config = dict(
    n_experts=64,
    experts_per_token=4,
    activation='swiglu',
    norm='rmsnorm',
    norm_eps=1e-05,
    rope_base=10000.0,
    rope_fraction=1.0,
    parallel_block=False,
    init_std_o=0.0,
    decay_shape='linear',
    final_lr_fraction=0.1,
    batch_tokens=262144,
    train_tokens=828500000,
)
Below are experts of layer 7 (counted from 0) of a mixture-of-experts language model. Rows are named router (the router's row for the expert), gate (a neuron's input weights, with its number), up (a neuron's input weights, with its number) and show model dimensions 0-191. Each number is 50 + 12 x the weight over its row's rms, rounded and kept within 0 to 99.
After each expert's rows: a language model's description of what the expert responds to. This comes from a sample of Wikipedia text that the model never trained on.

# expert 21
router:61 49 58 47 51 53 58 59 59 63 58 78 41 39 59 41 58 43 65 53 62 45 41 43 63 46 62 51 55 49 44 29 57 43 47 58 50 49 47 33 63 42 45 57 41 37 60 62 32 35 59 46 49 43 41 61 52 68 39 63 52 32 44 48 53 47 66 67 69 37 52 66 61 27 41 44 45 41 45 48 87 43 33 47 42 37 38 53 57 35 42 39 51 65 61 52 63 34 60 38 32 72 42 72 72 67 59 51 41 48 51 64 47 38 65 61 47 29 70 45 65 37 56 53 54 48 41 66 36 45 69 30 53 46 56 40 59 38 45 33 43 52 44 71 57 73 55 55 56 68 60 50 40 32 34 39 64 33 62 69 62 64 39 55 68 58 40 48 50 55 46 61 62 64 78 33 67 37 47 40 46 71 45 48 34 44 45 66 23 28 42 39
gate3:41 60 47 65 53 28 43 38 37 59 38 69 39 39 35 37 65 52 57 44 53 54 21 24 53 57 61 35 54 43 59 59 46 72 48 44 48 47 33 39 51 49 48 34 55 53 32 30 64 32 64 40 32 53 49 29 47 57 41 39 56 46 63 49 20 38 66 53 43 41 57 66 46 50 51 48 52 52 60 48 53 47 52 28 59 38 56 41 47 50 49 51 43 28 67 57 34 77 46 49 51 48 46 58 41 58 44 51 44 48 52 57 57 46 39 75 48 35 66 61 79 65 63 33 38 39 66 50 43 74 60 49 48 61 59 53 69 68 26 39 49 63 39 41 52 60 46 52 51 53 49 43 35 54 34 42 47 58 39 35 20 55 63 37 61 48 49 48 54 55 44 48 24 42 42 63 42 62 32 54 54 43 70 30 70 22 70 35 62 53 45 68
up3:60 52 47 52 47 44 61 56 51 54 46 72 58 43 43 38 41 46 81 52 70 49 45 36 56 80 44 57 43 37 53 52 77 50 41 76 38 50 54 60 36 62 51 54 42 71 49 75 41 42 48 48 49 51 41 60 58 57 40 62 58 60 53 77 27 55 72 66 69 52 52 37 47 41 39 38 51 55 47 35 56 58 42 50 44 49 40 36 53 51 50 50 50 53 61 63 63 69 60 19 41 64 34 54 59 29 53 58 34 42 64 72 52 24 54 60 49 25 51 42 61 48 44 36 71 45 41 51 38 54 60 29 64 60 33 40 51 51 35 48 87 55 50 45 49 40 50 72 34 63 62 52 54 35 52 57 57 66 36 62 63 59 45 25 61 48 66 59 51 42 54 80 48 47 55 53 62 56 42 35 52 57 69 50 35 42 51 42 36 63 52 66
Description: Nouns after "is a/an" in opening definitions of places, such as municipality, district, village, city, located, species, describing settlements and geography.

# expert 1
router:68 55 55 43 36 75 63 60 57 67 43 71 42 35 65 36 51 38 58 66 70 58 48 55 59 65 52 58 60 42 31 15 46 31 51 56 52 44 32 40 47 39 45 62 41 40 70 53 35 39 67 47 38 29 49 61 57 43 48 54 54 33 35 36 64 53 66 57 54 40 41 63 61 25 46 43 42 51 40 45 85 49 32 51 56 29 37 62 54 44 42 40 50 49 47 43 63 42 71 35 29 90 55 65 54 66 55 43 43 52 39 52 45 42 63 45 37 37 61 63 55 56 61 58 47 58 45 54 45 53 55 21 70 45 58 54 44 36 56 37 32 47 59 47 46 66 52 47 57 58 68 50 44 40 46 58 67 38 55 57 49 71 41 54 52 69 38 43 30 48 34 60 61 57 66 47 55 36 72 46 48 59 55 66 40 54 49 66 41 39 65 44
gate2:42 31 32 58 38 50 56 68 44 67 46 58 60 40 42 52 46 39 66 49 56 42 56 30 53 47 46 43 54 54 47 54 48 52 55 33 43 57 34 75 50 60 52 66 44 67 36 59 40 43 50 45 69 54 40 72 54 43 21 66 58 63 24 43 49 41 65 65 71 54 40 36 68 38 41 60 50 56 44 30 44 43 52 51 62 45 41 76 51 64 49 62 62 42 37 40 26 39 45 62 60 57 31 47 54 46 46 44 37 70 52 50 48 49 65 58 60 45 43 51 50 49 36 57 49 66 51 43 54 37 49 52 39 30 55 49 25 41 40 38 65 55 54 57 58 58 49 31 55 73 51 45 23 53 37 43 61 61 36 27 43 58 54 52 56 47 57 42 50 47 03 70 41 48 57 41 49 72 65 51 52 56 59 55 27 38 76 53 44 53 24 74
up2:50 61 59 44 44 49 66 17 42 55 59 31 45 44 48 53 50 48 42 60 38 41 65 49 56 39 47 52 37 44 59 57 61 45 51 53 49 62 46 63 55 18 38 42 37 58 45 65 45 68 61 57 22 26 73 39 66 66 56 47 51 14 66 63 65 53 45 57 51 42 45 63 46 46 40 31 64 34 66 47 45 51 37 55 52 43 46 75 57 47 84 46 34 60 42 43 63 53 19 26 37 53 41 57 56 22 57 41 60 34 56 48 41 52 43 53 51 35 43 53 65 63 64 42 66 38 68 62 45 47 53 50 68 44 58 40 53 71 36 59 49 40 50 79 44 34 61 50 46 38 63 63 55 48 63 67 39 32 41 54 51 41 39 44 45 48 79 56 50 48 60 51 71 58 42 48 45 28 39 53 53 54 50 63 59 43 35 45 38 57 60 43
Description: Content words completing a clause in argumentative or news prose, often before to/of/by, such as due, such, decided, caused, expected.

# expert 14
router:75 55 70 33 42 51 53 59 40 70 51 55 37 45 59 28 63 47 63 56 52 57 33 54 61 50 57 69 51 52 35 29 46 30 47 56 48 56 42 28 58 46 38 55 36 38 72 59 54 33 67 39 61 36 49 52 56 50 42 49 54 35 40 50 52 63 62 49 49 40 59 57 59 40 50 28 57 34 44 42 67 38 37 40 59 23 27 66 55 44 56 35 59 46 39 45 60 46 57 38 45 85 50 52 71 67 55 52 41 55 41 49 42 34 54 48 29 46 70 46 45 56 49 68 55 63 37 61 47 57 59 21 68 47 66 39 41 36 53 34 34 46 45 48 48 60 65 68 56 49 65 57 35 47 60 47 56 36 54 49 60 68 33 51 50 73 41 47 35 44 34 49 71 52 69 33 78 35 66 31 55 65 60 59 30 56 41 63 36 53 51 35
gate3:50 35 59 37 65 41 73 48 70 33 46 44 54 37 53 42 07 57 60 55 38 31 50 45 24 57 34 64 33 61 55 51 45 63 39 31 36 43 67 31 56 48 24 73 80 44 59 49 50 57 68 62 62 42 49 35 47 50 51 55 61 59 45 34 35 50 51 55 56 39 57 56 54 44 49 61 47 53 51 59 50 53 42 53 33 39 35 38 38 52 56 49 64 45 44 54 50 53 46 34 39 51 59 62 49 50 12 64 44 52 74 39 62 48 36 49 21 37 44 46 45 54 57 36 74 60 66 46 47 39 74 45 39 64 46 44 50 44 52 52 47 67 55 30 45 57 68 51 40 49 38 55 70 36 46 56 51 63 32 37 45 45 50 29 55 55 53 64 47 44 82 42 41 62 49 52 51 62 31 41 73 49 47 51 47 64 32 45 50 65 36 61
up3:36 45 35 65 62 47 46 57 56 47 38 63 44 59 38 57 64 48 36 71 42 43 49 41 55 62 48 52 61 62 72 64 64 53 52 66 64 65 53 48 68 48 57 56 40 61 57 48 59 54 33 25 54 61 52 45 59 61 54 52 53 53 45 64 53 34 66 37 57 37 63 35 59 70 61 18 34 40 52 46 42 40 33 28 71 64 50 32 66 85 63 65 26 45 35 44 45 55 36 52 69 75 57 54 57 65 62 46 46 59 31 53 54 60 65 61 70 62 44 63 63 54 58 51 35 55 48 51 46 54 73 45 37 34 39 57 54 46 49 57 57 36 45 47 47 57 36 36 46 44 49 61 31 39 50 24 49 50 45 37 55 50 62 48 62 48 53 49 74 54 50 59 23 68 67 45 53 42 44 47 79 35 55 32 70 32 61 42 39 57 58 35
Description: Common and proper nouns after the/of, often subjects or conjuncts, like Russia, France, women, troops, students, blood.

# expert 63
router:57 46 53 46 49 45 62 55 55 63 56 67 38 35 64 38 55 39 64 51 66 55 48 41 47 48 47 53 54 41 43 18 56 44 49 62 48 47 24 38 59 44 49 51 42 36 59 53 33 42 63 52 39 43 44 69 60 64 40 56 47 36 37 45 61 60 65 75 68 45 41 73 68 35 47 44 30 41 49 38 76 44 42 44 39 40 44 55 60 31 37 32 60 49 54 39 58 38 65 43 35 97 55 57 65 70 49 58 43 55 49 62 51 49 60 48 37 14 65 51 50 47 52 52 51 81 45 59 47 45 59 37 65 49 57 42 51 26 54 32 44 53 48 58 50 65 67 48 57 60 67 59 44 62 44 37 62 35 60 55 54 57 40 50 62 72 33 40 40 54 32 53 65 48 56 37 66 44 66 41 47 73 55 71 35 53 56 64 29 40 58 35
gate1:74 52 49 48 43 55 48 41 60 58 41 67 19 45 43 41 52 48 46 65 44 51 54 75 68 48 79 66 65 46 42 46 53 42 55 46 46 62 48 43 48 14 60 54 70 64 42 69 53 30 38 62 42 36 29 43 41 61 48 26 49 49 47 76 44 38 57 57 31 55 59 46 53 23 51 52 52 55 59 46 49 48 50 52 58 41 57 64 69 62 42 49 65 63 43 28 47 58 31 63 55 53 34 48 52 49 62 38 57 48 41 55 40 48 60 64 50 28 54 51 44 47 46 57 47 20 53 25 77 62 40 24 46 62 44 58 45 26 28 49 23 62 53 52 53 45 62 53 56 57 60 65 67 52 49 71 41 35 49 58 80 58 27 42 46 49 53 44 57 55 42 61 53 42 64 49 44 61 45 76 41 41 44 65 61 43 49 42 61 39 53 44
up1:66 50 19 53 44 40 52 59 65 40 38 39 47 59 54 56 45 63 57 33 65 33 39 43 60 43 66 57 60 46 59 52 41 67 56 44 44 59 52 33 59 52 70 30 80 55 56 41 36 58 45 73 34 61 46 49 49 62 43 44 50 43 63 70 41 30 47 41 56 64 68 55 49 44 50 74 59 51 51 64 47 51 48 51 40 39 74 58 53 75 44 48 61 48 62 56 43 47 38 82 53 60 40 49 45 35 67 69 37 31 61 79 59 49 39 38 51 39 47 38 34 59 57 42 49 44 52 26 73 48 44 56 46 71 52 49 48 52 26 54 41 68 47 29 62 32 47 30 64 63 54 44 57 54 38 27 26 46 56 54 60 37 33 53 51 56 31 52 68 64 42 50 54 45 53 48 57 66 50 66 57 35 64 78 47 46 58 56 62 44 71 54
Description: Nouns and adjectives after "the" in statistics, like population, total, number, average, highest, those, in census and election text.

# expert 28
router:63 53 41 42 45 53 73 46 66 59 46 68 35 40 69 33 60 36 69 44 51 69 38 52 51 60 41 47 58 62 48 22 44 38 53 59 46 51 34 47 71 33 32 65 49 40 77 64 43 35 52 45 52 44 44 65 54 47 43 58 48 45 35 27 68 42 57 64 51 47 49 56 74 33 43 45 47 47 39 66 82 40 07 45 51 42 30 65 63 39 34 46 45 57 59 37 53 38 66 42 27 87 50 64 70 63 52 41 37 49 45 48 51 37 58 53 44 33 61 65 45 48 79 45 40 62 54 60 43 46 63 33 53 31 49 41 69 35 41 49 39 41 45 65 58 53 58 54 53 59 63 50 43 43 48 37 78 42 49 64 51 58 53 50 59 60 30 49 48 53 42 53 63 50 53 35 58 43 52 31 52 57 42 55 43 58 56 39 43 40 38 45
gate0:31 40 45 46 44 26 63 30 45 61 59 47 48 53 60 52 41 58 57 52 70 28 47 43 67 44 36 47 39 42 52 26 57 48 58 66 60 62 39 59 46 67 67 66 41 51 42 47 41 68 70 47 50 42 46 39 60 65 50 53 61 33 52 36 59 47 41 81 52 48 63 43 62 49 58 33 43 56 30 23 28 57 62 47 69 51 60 52 39 41 68 50 56 48 50 39 72 52 53 57 47 49 51 46 44 29 57 34 57 56 65 39 50 37 39 65 40 19 87 55 69 35 50 50 50 30 55 59 44 37 52 54 47 51 54 22 47 43 40 38 32 65 46 61 47 51 52 42 49 54 24 39 51 54 48 59 61 55 48 71 38 51 60 61 43 44 57 24 36 30 45 40 45 37 40 57 43 42 43 21 48 30 40 54 56 64 56 27 68 56 54 49
up0:59 51 63 45 43 76 46 63 56 52 33 50 42 45 53 47 48 66 47 47 58 42 51 80 38 44 43 41 50 35 47 48 44 56 59 35 52 29 38 44 56 24 44 29 45 54 45 27 45 48 43 59 57 44 55 41 40 44 36 57 58 53 58 58 79 45 65 75 38 54 47 42 34 50 53 64 23 45 80 51 49 41 66 68 25 46 42 32 49 77 51 67 70 51 38 56 57 51 53 54 40 50 44 53 47 50 54 42 54 24 45 33 36 69 65 48 49 64 42 62 40 44 45 35 69 66 51 55 59 51 41 31 59 17 47 80 49 53 62 29 75 35 61 62 34 44 57 53 46 40 58 58 36 39 50 65 47 61 51 41 47 49 39 52 32 47 64 64 69 48 44 51 54 61 61 38 55 64 48 56 46 68 69 44 47 42 57 66 38 37 56 73
Description: Verbs after is/was/are in descriptions of places, species and buildings, such as located, listed, consists, built, covered.